Below are experts of layer 3 (counted from 0) of a mixture-of-experts language model. Rows are named router (the router's row for the expert), down (a neuron's output weights, with its number) and show model dimensions 0-255. Each number is 128 + 24 x the weight over its row's rms, rounded and kept within 0 to 255. Numbers have three digits each.
After each expert's rows: "comes before" lists some tokens at least twice as common just after its tokens as in all text. This comes from a sample of Wikipedia text that the model never trained on. Tokens count by the router's weight.

# expert 79
router:136190117091151118126167123130094137154136117134163128124150150121158113090115133103133134105074174119130111136100075107128142123124101138079084092105123120104156132072149133112147074164116111121157107153147123162119106133105105105126117127165149121115138143149101098117154093128120165099114181131160153121137151093138133097110171130109131106113176139155145082153146154110111121074153126123128143126096139121097141105101118130100132102134125124142130082132119154089119131117104134150102089120144100133057119144107112101136119137131127145161123085132143140143138154118099136152145146137163166101084155116116079172086102174130111095119088122146120089105122181157115144135114094116128112114132140131144136153121079104125123117104109169121135151139172142133125115116086110
down0:128127139101087124143147143112147124139091176132120094142094122123141092117141140130118149175142128098074180110154093122151135125097139102146135136090126121145124095132186123120154164121103122095112104157094117135106096145147093119117143105106113156177131098136157157113118163139162157133137121113119138100118118109132140133164114123095142180126082126127141139148129097128087163127090133097176127138143110164151102105114159112100105125088178178165107155128100106079140162140115128116104143174164149126075099112131138149123130139093107097168146086128102135130164161115148096109115126117105184150127136114088148129138117152133102130150109136153085172155130149089113130060128084148129138143119115134123132103144129109148140094148110148136103111129164124134165146143127144
comes before: " to", " in", " by", " the", " on", " as"

# expert 75
router:138136144136124116145131123117103169183134106134133101150132117095100114127143092128099128120141124131116115135137145135136141131129131109095117121125143116101131103126132091095105080121144119095161108095136127086204106130098133121114104105155132112124131126129171137118191113149110146134144095120112124155163130118146166137142130163147137146126107136152149189074098106095140119118194161140122135143123105143139124086125116107169131066101117141132101115124121120095150155131121124105105097134131118105108088129183132136155131127086164136117144117145064167124146131130014123131130150126143125091163107091106110113150150113091100086143120118139099124133092113145143136118125133156135152160106079098124158142152132127090136149150114147168105153117160128107163144147155130
down0:126157070112099126134106140159138117157155098134118164120120104163146110088153117164139104177101096122102163103084114158115129117121145147136126076145103163117110104144172117119141161106085138156153116087147109160116135119151148113122163150158167092130140089117128107127159142109156099157143090098110164140136162145135177101141126146140138135113139150120112117122113151159127127114124103148173164137134139111149171100143143101116167191144120063100093159146136157142171131155091131143127142153144121146123128129127124178146123108135153138136153125158151104100144150123090134125132057133109145097122113151123149173159107115142087117158090148130119105171126117151102155124137144125154126086141145138110125120128113142160131126079088105133150166145096155131141150113150146
comes before: "\n", " ", " 0", " 1", " 3", " 2"

# expert 106
router:119112113116092141103156096113112128144139096114149132113113172086165133134125070127147152154132115112142137140109138139067143105136172105082140123160146128117114160131148150113113154138131139140160105106156164136101134089125093126105104138106116123131169150168133131136149139165144192127148074097097113099146149148135178091122148124122185126124111148157137137097102148129144146122185141123110159138099156086170128136124110160114103132132097106133153184113105109122147122150132099087136115097155128100129145152129123155128094129074121133155195149148105130095168123122083150142106085095144122132119140172138109109111129094109079086138122123130157116121108147164130134141142161119131121124127119122088175120108126137104142145156133134156123134174102144094100131086111134
down0:139122120128142103122148113144086103145112090114103120085133145138150113104102098136154147119155178166138147127106155118098118116112152083137104163138124119113136197087127147125144124131127115145158117132080121071158166138159118102138151169109130141107064114103138151134136161149114163133123128131133119145153089144167145151165180145102146098129097151133144079121152128131167078151124135142127118136081121094118121115085100140123120120130081131151116150102111116135150143046103156123140100129115141141145148103173100149134113112143112121187106137113129098132128132099197100129145161075114146157154148166104111125097134097109100094141086127094145148131111130165173122150137143121102130115113146114164137162108129133097120092122140119127112121113116143110151130116135134
comes before: "|", "-", "\n", "The", "In", "=="

# expert 96
router:119119140104072107135159137127096115160138126095156087134119147120132167074106109119158104129140145133169142142146129113150117093106098045102126170150139179104131133096142143105169101091145112144118104093167171103109129121114118149051126120179123148105129122158135113139162124137121136122154150111171113116152121109166124119114132185158126140087118127149133110168117109116128115072098157131136138111101100113157166136085149144120123067135106155147168120074144162165130127106136147116125116115174117145092153153111130126127106131144123188103121127116102116107081099092105093109135133143117132079131118131129110135085119142111132125142127145163097148096150123135126153131114152112151104110112153131115128135140116130114118121113098115128078128142138157143138083137141106
down0:121073140176164124142166106108114117122109127097122166158155122151156139130141160149123116148177148106133126144111135116124136117135124124159132134130174167160106141090132126115133150085127105105140109131138107183116128161091141138074137116107120137162114129168146154123079134127133150150164130121151141104153145143151080136138144117130181134170125136134145100141131186097117133125105099104108106143082171109125126168109096132089135132103121130151147110174113140122118102162131154110126145113159093135128124143092125140117116089060123167139125137126093106149105142131156155129147109118108143138131126117158103168089123161099207146173142102159101169126143128134144112174123109133116144109119145133085133096163088133154143115104113144080108141126088118118146175126093112
comes before: " |", "5", "4", "8", "7", "6"

# expert 102
router:129113078133119124122177121110125129138140074099132119116131172106134138132152075109166135139132127119118116144106134123087140120131159117082161117138161103138106143126137146100110147164143121129126125113157163104132105096124077103105081126102097125151135147145130152180139119177135179123145088089109138092155144120123161078143156129113162127127127148152120119130129158097149138117177143121148121139099168106153110131119097158127118122136092138118153149086139134121128134161125084101124113088126121106141137173100170104132106115076090130143190138142127122109179117117087136189108109105160146133129139170143095125138104072121093117126125117139158105125130134156135147134149159130126117107121090115115173147095099135139132119145114115173098118179128156077098121087112115
down0:113135112132097133168126121160131143143152156102109123150117192111098175117154098122136112157165097118132122154137106151141100121133145133157111132121133127090129134164102130130108151114147125148184121116144158126117141098126118116118097144132108144114104121170150143131103148151131104108142143150132113098122112100095112136168106137135122152114101143117129169109124150095108145115177124091128111119000154122135110136125158125117110117107099091118141111100124097078132091114160142123135138130163121115065148110116157142128093127149168103112145120117134136080139135118072169111093088140148138125126122099137090124127119125125123154170121096147160115106098098148114129111141121102162139152115104090109102133149138135135135107156138182143123165108103080133106168110138129
comes before: "-", "|", "\n", "The", "In", "=="

# expert 52
router:099123143148153111139120128120132165139139098116121113150171137116113097067145164155134141104075131134138088134163087136128102138138129141121158095173104135135112109124129116112164089106134140113080102129126139113162180130099093103112097145130135144105134150194123130117128129146132143116094126123147141092156100105144120125129102129129183132109167158134121121120103095136146124099132157122097157078113114166147132123109146091153126111129110168079116101146154178189105136115146140159118081117101132113135112116097094127142117133124110133116122101098135151120097119124112174115112071124131153134139136124138076165141123111137130083125125120138118119118124144111129131148111100150184123142092125115066165131117133128132113121063097181154141127143191089144114081145134114
down0:129105174107130150162123137155151100140123134163134101120132158116118125128151157127134135157145117134116169078132097159126094093146110129135127097136090156127128176105113152131145119105090119135123120114130154201127123075112141140129121141130160167077109133121100132139149163137149089144123169147140126121134122139138164157113114112069101166109112158121141113140150133159125116116156122132111094171136154114115132140188135127119159080128155129114095158122144102081102158186130141164132142132101094157089117073122130081091140132109115119124123146140122094116159157122117121088113108115150114129104134147115072118102110101116077118145076127125102181130104130109122115127084105120113140112099146128143142099134123125166126101170136105109152093140142074101150148095168144
comes before: " of", ".", " and", " in", ",", " for"

# expert 97
router:134158131131088127137104158146136153142112110147094118144125162059149132135133149118135130103113104128128140186104112126175164116117113126116081174128108142122132118109110114110108117154123125102103113134145163153132127104110112134150065144130103102112170129118106131129157146147112168121111100091136163140106138133164201097142129123082120130125156160127134165112118115144178132121157131133120126105118095175142140090123102114120147110074141137130104147135120137133156164092134143117085126121194104127078143104126089128157115104113142136118138150135126140146130136122116152142112128170139118110077158107057142151113084130096099069121054128142111121159066152140112136118155113084145147125116124116098136163105118123125143118142146136139113186151128141128135127130122099
down0:139110123135137124135147109114131144119114132101143114123126112157146163085151143119157143140136184177125105149149132130161120139093133108116183130144113167155158129169085140109154140137141178109162120102128154099141144160102139107105155071131152102129160119163134111098114133116126117125109113110157110155150125132093158132147159162082097096098137158164153133172112095134139109110140114106111134129090120153149154122106150123134155071122119102120154145088126117114100119116108096096125117125115102143131138112201130140114102112145150168128131115108084125117165128103062134093167152106138136172124109108105124176184146114116101114125076123113110121082132180120138166135131111101127074131142114111172135100135139146111146108146144156129096128149112080137148111096146127
comes before: " the", " a", " an", " his", " been", " be"

# expert 70
router:150187144114091121127158144082090137156110101106121125157095142112162081090123123116132095127100130099140117107096098152112148154063130116049114116140130163088157104080173125134157096166151106149142100154159122162125118103139108110113132123104152139150117123148081129140107094141118145099081152122143142111103156125157116122128097111108101109105130159133140097141134141108146123099162179154136135116114156121134142123111081098101114158114125115090151088109092131123102152107144099096101091110144118118107106159107102123141141154136151136148152128169111176136136130106122132143103149140146114119111135160152094126107124173123123127145131126153092094154141123171144154089113168100126137157143160145105124120091114092164124134102104175107127162145128117131128124108095091
down0:160105127140135117115098136119119123140118141132088095094155130157130120122144163137105065140115127093153135119151129106135132157105164100122118109091140117138111128147102072159144096118109132185133112136163113175132102119081105165154131122109101115152132087089093114126089115093154094111142127134148142152139134072109175150135118110121179137117114100091128156152064139145170103092097127135120086123130133116144129092121191145127099115130153131124115118147165127117076113108098120104156141137142158124082137152132122124103128146132074140156112135159098151117126143159115077110129160135158117108135140106138135149057143130069133172092136181146103116150150163140086135156124121149115122119107149121143122121126172120128116132123118107117144125110145162120104110125162115
comes before: " to", " by", " in", " and", " that", " for"

# expert 34
router:119136093111095109121147143125136193154100144098119125147112145070151130087165145122127114120107150098149141108169085098161127186107122121109169102166088121135164083113184112127163122143135126092139096154117143144144151113126104099123133111124138122150119121098101117146126102178131153111100136122137105092093136126131107133128096120107168153107130133124135117160111129145141096097131178113152139099121127138145119111119116112107153148076123180098137098106127168129102179112170133179131123130162115092107099127156079109139153128126098136134175109151108130125118086106117103141118121136120173095132133147123097160125158134136107120087105158119075108141151137130125147088109093140165079154146108123124137118113127103130136136125132183144097152143161134147176121130106094
down0:136134123107104140148135157123130157136097172155104102161095129105152123104093159147091118148115160126138155109130096147144153142112119127120157126155110121126150108112188162133090118170114133075165084161107115143112105109122099143083132104083146119154135109074150123129138135138128130115111126144126121129107141111166168146100069144124136136131100133120117103171088144110118143117116168144150098151091104157124122140136100150141164139086127139110108122148063152092134135136116106140168139148182158128126103099124125090147110130104117169103195133114143119111145109120135089128151131104133130111103096114111139120111102097167082155130096167132086122123168145070157151110121076137123121129118130147123157099128095090163137174149130158152104123150132140097167124138115124
comes before: " of", " and", " in", " were", " to", " are"

# expert 50
router:108116115180129124117125115143119125139139123082137098129143100125155152118148142155144140099089169120125076139146055106113119104091134137110150092180096170145136130141126161110102105140112134106112115105132130115146133130110109122105115159154120094109112137147094108129150115167109123117096121129191115134142126141144108139132089120128191153094161155137212125089117113129139113104109130127133138056093123106134149119098129129156127130131124151097135113123148155131105109155132116120097098126114110078111132073087145155157142085142120158120158139179162135123110145132111132128147104134134149102152162189115084176114145136139120144132118123137141105126143122124097135154132106142188104099111120126110117163123090108132122136048127130143127150131141132173125124122110087
down0:079188085143064146159148094141128132124168127122129117139191118106123111117134157106113131163096128135152165133159113113155095180143134117128141079147136135161123100108125156128160138111114147107122136079167144139128128160096085145133130142131162101112104121129142159155150119114115129115087110127096141124122106161119176169095105130120158089100183135091169103122100135120083113172135119147104109131162098090118156168117112121111155164150133156125122107124130121163125100150104084162128122124110142110127093122156122125140106131132161151117140128159122141130132162122164098129134118101130178126123115113113135117148127135160107125121182133079114107086121114106092162165132121134129111118110104150124068133083120167127106134103131148145104114136158132116080083128134111
comes before: " of", ".", ",", " in", " and", "s,"

# expert 73
router:133144105118146110149142142095121143170084134122102110093153108088139153151186118129108104071117104140123116137150121127128113166146117126117126130138137112127138078125138118118106121131148110107141100097188164157187121113124153095113120134180145121079159134108149105105153080170085124100149118110128088133145138154146151146145100165124100152135167117156106147120073124112169144101152141087094090122132095122133116102146150109155114082115126172113146107105117145107152175098128129136100106102104102097115132102132131137142111111125131121116120088101118141118164139162068119097140145135175153131106145120075147122169153133112089102093127133134124137095120122132136119111137142125157104134121093105142159112161129080125146170143103132166106119158160094124150109140124085
down0:118133130099111130095144135140148134139152109112189157115128090108126125128131117077162108131137141132101124103182137128130106141167138177109091106094144091162106111137130135134095179144101104136135141130156149133128157155165123119143157131101141128114101191087137154139111116091116115097128140110153105129139122101095152160102110115143128120146158131125149175163113116131095129131136134149093149123174102128119136145111137148148178141132181177112172144150127108132123113156145109112120142126129153139113127084128172122136146146138102096128110105126082173137112124133077131069142109124115117147132132136113135158127126151122136206132102119120130130093202126089140059101128151175141117136094120173107164121122129150148159119109152159133138101159112118111120102106129169
comes before: " ", "\n", " 0", " 1", " 3", " 2"

# expert 98
router:139126155159138149124095096102110134120178117114109140139140149144126087083109128120168106135045093125179149112103082125135142149142082128153097134113144203117127111148161110114137145154125094136103119130121146120135169130116116079149143144135124142109145136132102132148133116144124156080158158128166088102147121149150111145091128133142166148146130128139127118086114146137153131112145163129161174072087154092182128114110132129114137151133121119116106139110132152141112109127149119163077131112145077118107118108086136129185100104141131148130138134144092107173104150152117123102103095113156118089149138168107119162117132154105133100122135115148165093146147139158111116123144101140207151136116125091113112116109117097135122099114166177140152142135137128133138151127114126
down0:142146113138151067120122153150178133122116127120123131110155085137121084142095175142102148125129154117114103053191147148153113148103123096085163125111165098127140154136114107118130148111152137099162138099143118093135112122108152139057097153144129116165093087121153120136154111166130095164153108143099115114179184084107134141094135134095124108102138119123135115177071087122125145129127110116110138147100124158101139087127119128136117100128084147129119119147092108119101131131138126132159137078124152128145142130084146118103144114115135110100135174087120165143101123102117165148110126117094153147119135107147101140119126117160152135156159158136144161141132092105125108160172149147101108142116127179160106094127099120110152111142097116146126114159132111116118109155131141
comes before: "ing", "s", "ed", " of", ",", "."

# expert 64
router:137145099145144110156113130115136162218104122126119106125147114097134140149154133126103103093128111144119084150163135140144121141138123114087133117121133126116134113126138112106097108139130111099146107094173160135192123109080143115119115129166130114105154145107140119121172097174106149116145118108116105133158138148134158126148116150142110134136133116154128163111050109129152135097185164085111111129127101173131119085132123100157131077096123155124123106138130122100150149109136134099083098130114097100116119102174132145154122129125150110102140089139106145130161148139037133109114152139152151098140150105103120112143150165121087091109107117134093135089118109140136144100110133145146121137096099102127169100162112090131132171139119143176088128131146122108145145146157094
down0:161161122185130136124113085116092142139140105111149107179149115096117124108099116147118162108070119163157134131094102128125116098104102117089134165086125131109169125122137134122148156080140062099146078147154102152091130170096093119144108151132142122140162107120130085160128113120132119102107102131137117111137138156148145115129149153119116135159152133131160131123121155168177114080081154156118096125109093156169159111138095141149121135158138101146105090144159153114136175123151154145142177129124115120083109171131099119124077110147123135096132161129159133118093188103126146131133116146103141112106102118121131096115133095114114087124111134131119153126138169156129120152123123123113103155142173137096095109123134130102106104099126088123150105113183122108113146149127112
comes before: "\n", " ", " 0", " 1", " 3", " 2"

# expert 25
router:156132132114100120097116156136122133134109118129134101118136192105124152112156143150145125118095151144160146181117091116129111136109114117131139177137105107093129103163145129117128111137135148141079125086147153151137121107131092145107100131138080118105128138106102120143141102120127145112119136104131138133130119110137176092145088131089117111114133137138127163160096102145150110096141140177142130094106114144114132099122131102133123106130117160133112163161158119139141158090131128109063112136169042118109113136138147152162148114127120112145151155139112121144130123136081101130134102142144131110110151121064142138112083138094141102108069103141157116160095173120155158129148091128134139110101129140132117157098149097118164182150154144172092166215169142133131124134142103
down0:153098124103111147154154108161088117153143105139140151136106108136183119148149126158076105154061143119098147164130135108130121101138101119132143151149159130118115154129136143132127122187133103112128108125134136133116131111106086151136145145112098112171131149077088146151123096128134105104109133094142099114124138122124110135188101110071148108116126105135145060107108103132100165109125134157145174122100178114120102147145156127090125123124099095123089124084181093133131129102166138144127123159162096190124141111121127121181155146155138134122149119114160153133120115115094120125101122144124140099103131115132132182125124145086162128131112166165185138155151112113130166146114128131066089125125102132109134151121138133098133139139156146120152176129154129143136138081132122
comes before: " a", " the", " been", " not", " be", " an"

# expert 100
router:139127137101078099115185140120089124178125095079133112128121129138141164046128133133130114108119113137181100129148149119145117097084111055114114174121133188126108118109119087142155139109171067126103103095186156107111112123105123102083139122158130125123115147133166123138149138150147112126150113147162137119144120100195135137094134170120168130103126142139140119166140130107112117085112151122131136119110131126136157109088155121114141071117107151155124127108147161149146127134136148114134133109158125136120109131090110118128128128106113168141128171128097117133091112148137127100160128151117129123098108132131118150094151118156157133119098130152097137129146112134101149129173113103158104121109172127104109093149108114111118098100107131142070126159132151151146066132119136
down0:123111103113116143081143090133128161066129150179124113131113147094123085137111117108101096115103132122102136102146130121135184170146110084137151099143087147049115129114164125132135140108097134163096116148133121132120166102115092119175083151153127164127120113134132110143132101117147166172124144076084094115129133088130126118174114124151136166139142100116141119121120078112154132159153157138119138113139112125121147076155093124132118127153119179112134158170177153132140110110129129174098098150124142080108132160125135112149117130080142081115134100150112128121145141121075103146108119105136123115116155130122163160131107106106149101166104091105153141136120127125086087129102135141155148151105098088123123133137125128145141116151129161168132119109154114159150136112098121
comes before: " |", "5", "4", "8", "6", "3"

# expert 71
router:093181106137146096128118087138131171147116117150172129122145153090149131101137165127143135101077133110127121146133085111170072123136111139127097151126123157122130158101144133109132144166123119092067099100145134159154133134114124128126126130188119106121126148108090128136120122139117179109101119104137121117143121151124133125139138118092129140135168140140104122150111117168124125080169143109128143094111129171112120077071118114116139083108111140116115083161177174147113143115143167147100104123138088141080135114097113121148127116116112173150177096110131137118114112121086103146124119175136189111116155127109119171115115144162116116155071148100109117124134185131112168148125085162156104123093127136127123124112116118113161125114141167146126141160155114147142115153158119
down0:114128151094128092150116095122143093074146131167156144154141089089110138147129158120132160133137147113162123114142122081169143145130130111145150143122115069112127134150120114170141166095107121141143186092109155120127118130126095137115093147147114123143129128115125168106070112171119157167105130137102146141134131109125163150131126051150077110167121113148164134150143116146173145134122147127084135124162102146139119123151130112110132148102115126144111109120091116148134112093107126118112169093143167138122146068144154130095139098160099140167135140106179149123107111149124121092116116119131112177103123087138136130118135110138161128112122119125138170048092159070129130165150180128156140136139161121125128116101125140133127140160158119142142137082113101121125146099135116
comes before: " to", " in", " by", " the", " that", " on"

# expert 82
router:155167125109137128120154133113160163141156126087142091115165143130123175085135118139168138121086129140141125111167110131163131122073090133121141158157119168130102136135131065147162101122181095148148103131197126131151156093108121105097109113168148095132090142130091117128134108131124138113135141143183078125103138075173130153140131152121124125118168151156163140143112151123123143109119122115140121106108158112140137112093138117137154082080124148140129132064132137140080156134168120098080095098142106150119119135082106136135119113172133145106158139131110137133128101137118119180118115138121107129128153139128102142143111156110137140140099110132110126156127146144092136109138085113169112170089122121135102144132128107145101104125088140152117160122148167169147082159146106
down0:106146112136186115156108125142103100133099134155142142132120098138127105152136137093117130157141128100126086108095155115078136116141116105109170085133166119152106135114135126112100114120166128084125091066106125167161136109141115132131098108100088122092115104130146095126122087103108132118144136111159163113145119127090128105119166118168160120158106114165160115117147127110108141126091098137159128140205127075123132089131109142114103157125108145170133111129110125113186114127182095153151100132101150130095132123102160128133166110159154129136114117120105131147125156090141154080083129149124115128176138165106062106179141136159083132126190117148152156137113129146130093134148140160141113103140148093132147111125125122173120102140153121134129125128131153105128134116138107
comes before: " |", " was", " is", ")", ";", ":"

# expert 101
router:177180122143113128163176115127087147138095122131152116114154165118089126108181128126119118101076143107127115125138130152143152143089095125123103127111138142139146125157099084128107124131139082127098103105155135150178100127139123135118165104174125097136146147119145111134132142130132121118119110134162093142109159138152121122132071163147134160098117150125132160095140132086150090132138143096160141093110159166110185119089142087139078159112108120103115107119132131138116115137147137133117108099145125122134125181112099181137111092089112117160137119102078139101165121200123116111128128153125127140156112117141136174114120122154110164091097106127133097130124149131127130145092065121148134138074139111141145101148091122111122152144150152122111134152164111180123081137135140
down0:141149130140085127121115112137127149127139145121125158084105155142132131122150136116146140106171098138133101119142097154139172134109132138094121114060122117036102173179103129146137157099097129103110126126141153129114125187098145161131148145154123092110101107090114148157166125139100113138144112132125106124130147142126077131126144161128132112119096098119104121154130113101117125120139114113108179139143135138132127127155132154136150138131136123104090108132138178122145085138117155109155128150083126124087160150147127131149159148107162118119117146111084125076105102151099130088135109161092120108108157152130129157091145143119120166131172118145112155160165114123067195149162131126103179136138122138099140174144129111151116096133115095138164119134066112119129080124134134
comes before: " the", " a", " also==", " York", " his", "ing"

# expert 61
router:104129107137140123134112124166124151136134106102104085136177139101139114057156181139129128103050150121136072108182083109152103119122132133134145107165099129132110132112127119100118126120164143132090119100160149128166151148119122108110111145143120107121140137160101104118129132142129120094101125110159133095144132130148136129124112130112180138130155162122139130157102122147148123083115151137121145060108129144149138113112154115165151126136111154099119095137161152163103126144152120155095081105106125114119141098108125113152118095146137161124136129097128150143116137143094141128135065131142145108151165146147077163151148125134112120138126141140131118120130135126102130149120088163192080137092087126082135141067126115129143106071131179158132123146181122159134095139156119
down0:141122113150137145125125134125150124140161085119134105161121179130129132113115114117110142123137151101125140121119143118122128084149157102072107158144150109121131114113113138143153158122128158077110074134107134136142132084110102158074117132106113120110136126138142088133150131132131129117160121107147079156111140078109082138136130144123146101109182104155122177139083134122116112098172139152141093151059133151133131126124122111124126129101116134124131116125126102124153176113102135096149108093173101111143130144142171145084118108106095106131093161185160171081115103087137132131102118118130124128141135101145123143090133105127111137137108107089118123111158161128197108150101135116106106121106150094098173141177112093108128165131162149127142192162090154110147161114116115
comes before: " of", ".", " in", " and", ",", " for"

# expert 105
router:114120105158144111107164131108142149171186062106122115109126173123152135116128107145185160144142130139148098125124113133141133133115161101062156121186118091137124141153143163075104142113138143116141123118148174125141158135138078111109106141155118128153134143144124143158143140164128146102130108111134101108184134152136141099144137136090124119123123181148105102114118162116105135090130126119162141129089178118163130153124073141109064106134102121111162139077132141105131124129134093122116109129131114130110122126140129132130124125109127144120154170139123125104165094113063122154116067112131164110099180124111092128136112108122076115138114112129171111084102123164105163124142166130122088118140107122122118167087106135121132136130124147169127116146119158112125163123096117
down0:121116098159114130137139117138109104136145142145149152079168121158111121167157092130142129137124112113122130171125107122074155144120108124138075124133149123109119107091135082149121118141116125151139094178152141120116162128129112136156129121111094121127102133098102127149120130173133131118161102107110088130098110096128101103144132122183111151162112123127142146146101125122101087129131116135130138135148164166120120083135086157112087157113112131112157099118125117126146122137150144145151154106120135096083146175101126129129100109102074124111114130119123141150086132165080105135078136159158134090150137084110169134145106105090078113169142155114126140112093133136042130123139132108173119105097101089157126072156141121125142150164082089133138151148153113115130133094121085
comes before: "-", "|", "\n", "The", "In", "=="

# expert 119
router:130133108126112144142111099114119164153149126070098081133102127143138178121173110114181111124144089130134086110156089138153111176117096126091088125120128150138135055169147091123092118107130106109105117096140144123169131119122124101157133160130119143127096137150074110140146098139124129125081126136148102117151128105148126089140119149106118133111160135133115110116120151126117132133140155155160129099114160107178142113093127097145134114135147153118170137117111153139087128173144128104101131122166112130153127135108158144147081097102147136116142111114106161130132168133119135129140132166129124099115087103088078195137125144145084114125139098156122115153125084147097141108172127147154156141117068110111125122145132074132149100134097151144143141123173109107167126106119087
down0:125085104153127113123095109114103130112117158150137144136138119103143161100148145142121094156154170144121128083120152103062123130156136121104122147121099179156118115135135110151151174105079109110185161092041144158094125124130127149115149118136114132121145131153143116108187108147097104108131093169109069150116144138137080164160103112119130133101128108126150112094122129120163120147146180097151117117090148127139136074102116111174105147126125143142108157151160136140184148112064124160128123134134112136123130213128111128118157097118129131104130133140129127114141142136100144160114125126136127154153120151116135147086118120165118100122139130142137170139137130112143133098128116143125111173081139124120139128126141142114102108145178160101104113115115132113086155157142138
comes before: "\n", " The", " He", " -", " In", " 0;"

# expert 39
router:111164140113051133121137148136101142134065107103121137133122145094142147092186130117153127108087081091150076117192127062095130141134139135088133130111117142120132081088124102140167123133151134167141098142150159136158135087118095097098118142150171157124080143145076162119156111159121136127111123139160145124121100115142125105103119167098167174097124133139127168106139131157150084136154150117134152113106159118150139102115089121122134109136119143094134108096109141135152145104128117112133095112128120099076132158132107149162124139119092094140154137101131138142109137130115153159109126179136109133143122172118082151129155111158124096138137104135113132160122116130095108154107139121158131162098147113120117114141124100125149092106138155133142152120160107185142106113131125
down0:163131086107149158126114110118148119146128166143144127125094110092158157097152123147104125096133147108108142127134124180115106134099121115121129057174132121103126108165105146128154128112108167118148128136114116145174132114129127116135116105134101143150167125150165109099134116102118123124156112135108081089144143105153165115137161118109101157179136095079185102172136140168144119155142161149152144139162100103154153133114115116117117155185133140142114159115161092093144119114122118150150141150130173136149139173120144120106131154120154084105112149135113115126157107113072115117170133146102136144132117119144123117095146128122108151171059111130118171119165156121103103093179126140125153125155130103117144151101166118131150201138108119116133155087116139100151161124112140
comes before: " of", " and", " in", " to", " for", " =="

# expert 72
router:087172144151103104156136111118145131122121107125147106154137129067145149108135147139141108098110163066120103147133109131126078143112131118129106165148103155118138144083158121109149096133145121105126111159157129127108171113135102134106120126175134147127133154136097169159119109152121168107107122093173119156141118113167111115136129131066144117106174151151117129144103148155136117090116168104123138099113127176134114114102114139102152120099120146132131098138127154165105150099171149140100095117141092124104131157119134122153148115112087156167138104130112126129114101143124119159060119131120206122112167124117120195111156155147142119147084144128119101115113122130119159125124100154142092134117090141141161123105077135122171094089129164127132120136140127188153138150096112
down0:114092100128110106100107147126125165100117127148114128116106119090136078146172122154119080136157123114150078133106119102128136127091109099137117124159113112086159115141130142107091108096150164155144163128115087128187121099145146137169092131116077148091104125173132137131116147108080142148101069161130161131140089141134096109116115092148120123120094095140097113114140122112103128142146112135169135120115090140126111132114118141106140131116110103110178131130125143137154140117098124132104148131111112144140159121131084153119116092127118132158119128105133101138093165124098134113161140122133151157114091138171152140175156122121133114118110098143132126151116134097089124161147142167146183199168093174152127114146077137120132093131128158120155173099129157119129124124076084
comes before: " in", " to", " by", " of", " and", " for"

# expert 30
router:157155158097113142152104134154160147111115112136131121126121186086128150134083146159154132108119146097150146189104082111117122096108110149118101163139105137096147102148138128122122081117137141120097091120134141184149146099142082157106083142145085116121132137080167145142140125133140135113103142129139155106124121125162201138136122104116144094142154146131120167161098111144147117127155118156151136098112093175126123115146148120146131135123123138130119138155134118150150165128131127142079121150174084105076122121099096154158131098119125131148143155138148164140096137095107103132134090156137141108112144135075112122089071126103122087098087136131168109172109160125119128138143123124130155149108121126119115127122152117122147163145149149164107187196136146133154113122123100
down0:114158144148156140149133074102130116070123099123160087166157090176116145169163119103107125104140104157145151097140144164154138125120118161156164137167133148128102105177140103134169135175126105128133136148156129134146111140152098102102142118084147096138149139141128126124112072166106125118098153117197118127120112190117129111144100127135124104119106124171154109132105120136130152122136165094092100131155120145127107134124123142125123138094109088120129108124155124171106151118135066150108129085124136152147116108114133128114081178182113113128096126151170147119124140130125123148139130110120154142121136124139110129153092107134154134090153129112170149127157158152141142112126142134162117151132079125149094150122081118097126106143110163096120123065163074133139153120142114
comes before: " a", " the", " an", " been", " not", " also"

# expert 27
router:134144122117116084084153141110131154142133143124122070106140143092143128142163145153129142117091150140136128172132077118100114089144148134147123154146094139127129104148153115115127077143153132160076129107127166132153134108142121140103116158150109141112092168098105106171138129172114120080121118098104155134130128120130187150134110128107142106114170167131108171141086145156142128133165118146108119122115101108113107107129139120146136139113091123145143142132131136129123178114136130129075095116181090086115103106155123158131135143143144150145113114109151150143115135112092126151126117148173176110096148130075146132124113145087118102086079135135166126166104170129151137134114121078127128120128120105101126131114111086089157182136149150147080149198168119110153108135122116
down0:150151149140156129123098137132142117096123108165084127112136148117114075178118185163144130139114161111155098085119132134123124123150106113137121145134160090147133184124123146095142131122145144126134103143143130100143109138136123157118092112092165110130094115107149122148151123107091130129139165084143207124149114070131106139127119148128066141148090146114102155104146092100138150133115133137136179130102184141125123118117104107145116151104112132131183078128117087115129101123106168142116100135103115161097132122139146075158128129123158140124157099106132133070129100131132087111140117143154097133127139068138107101166145121144134113094114166133063143134094114135155149101141122118116148114141096166138148082089144149120125124124153116149152109081116125115150145142121142
comes before: " a", " the", " and", " but", " he", " which"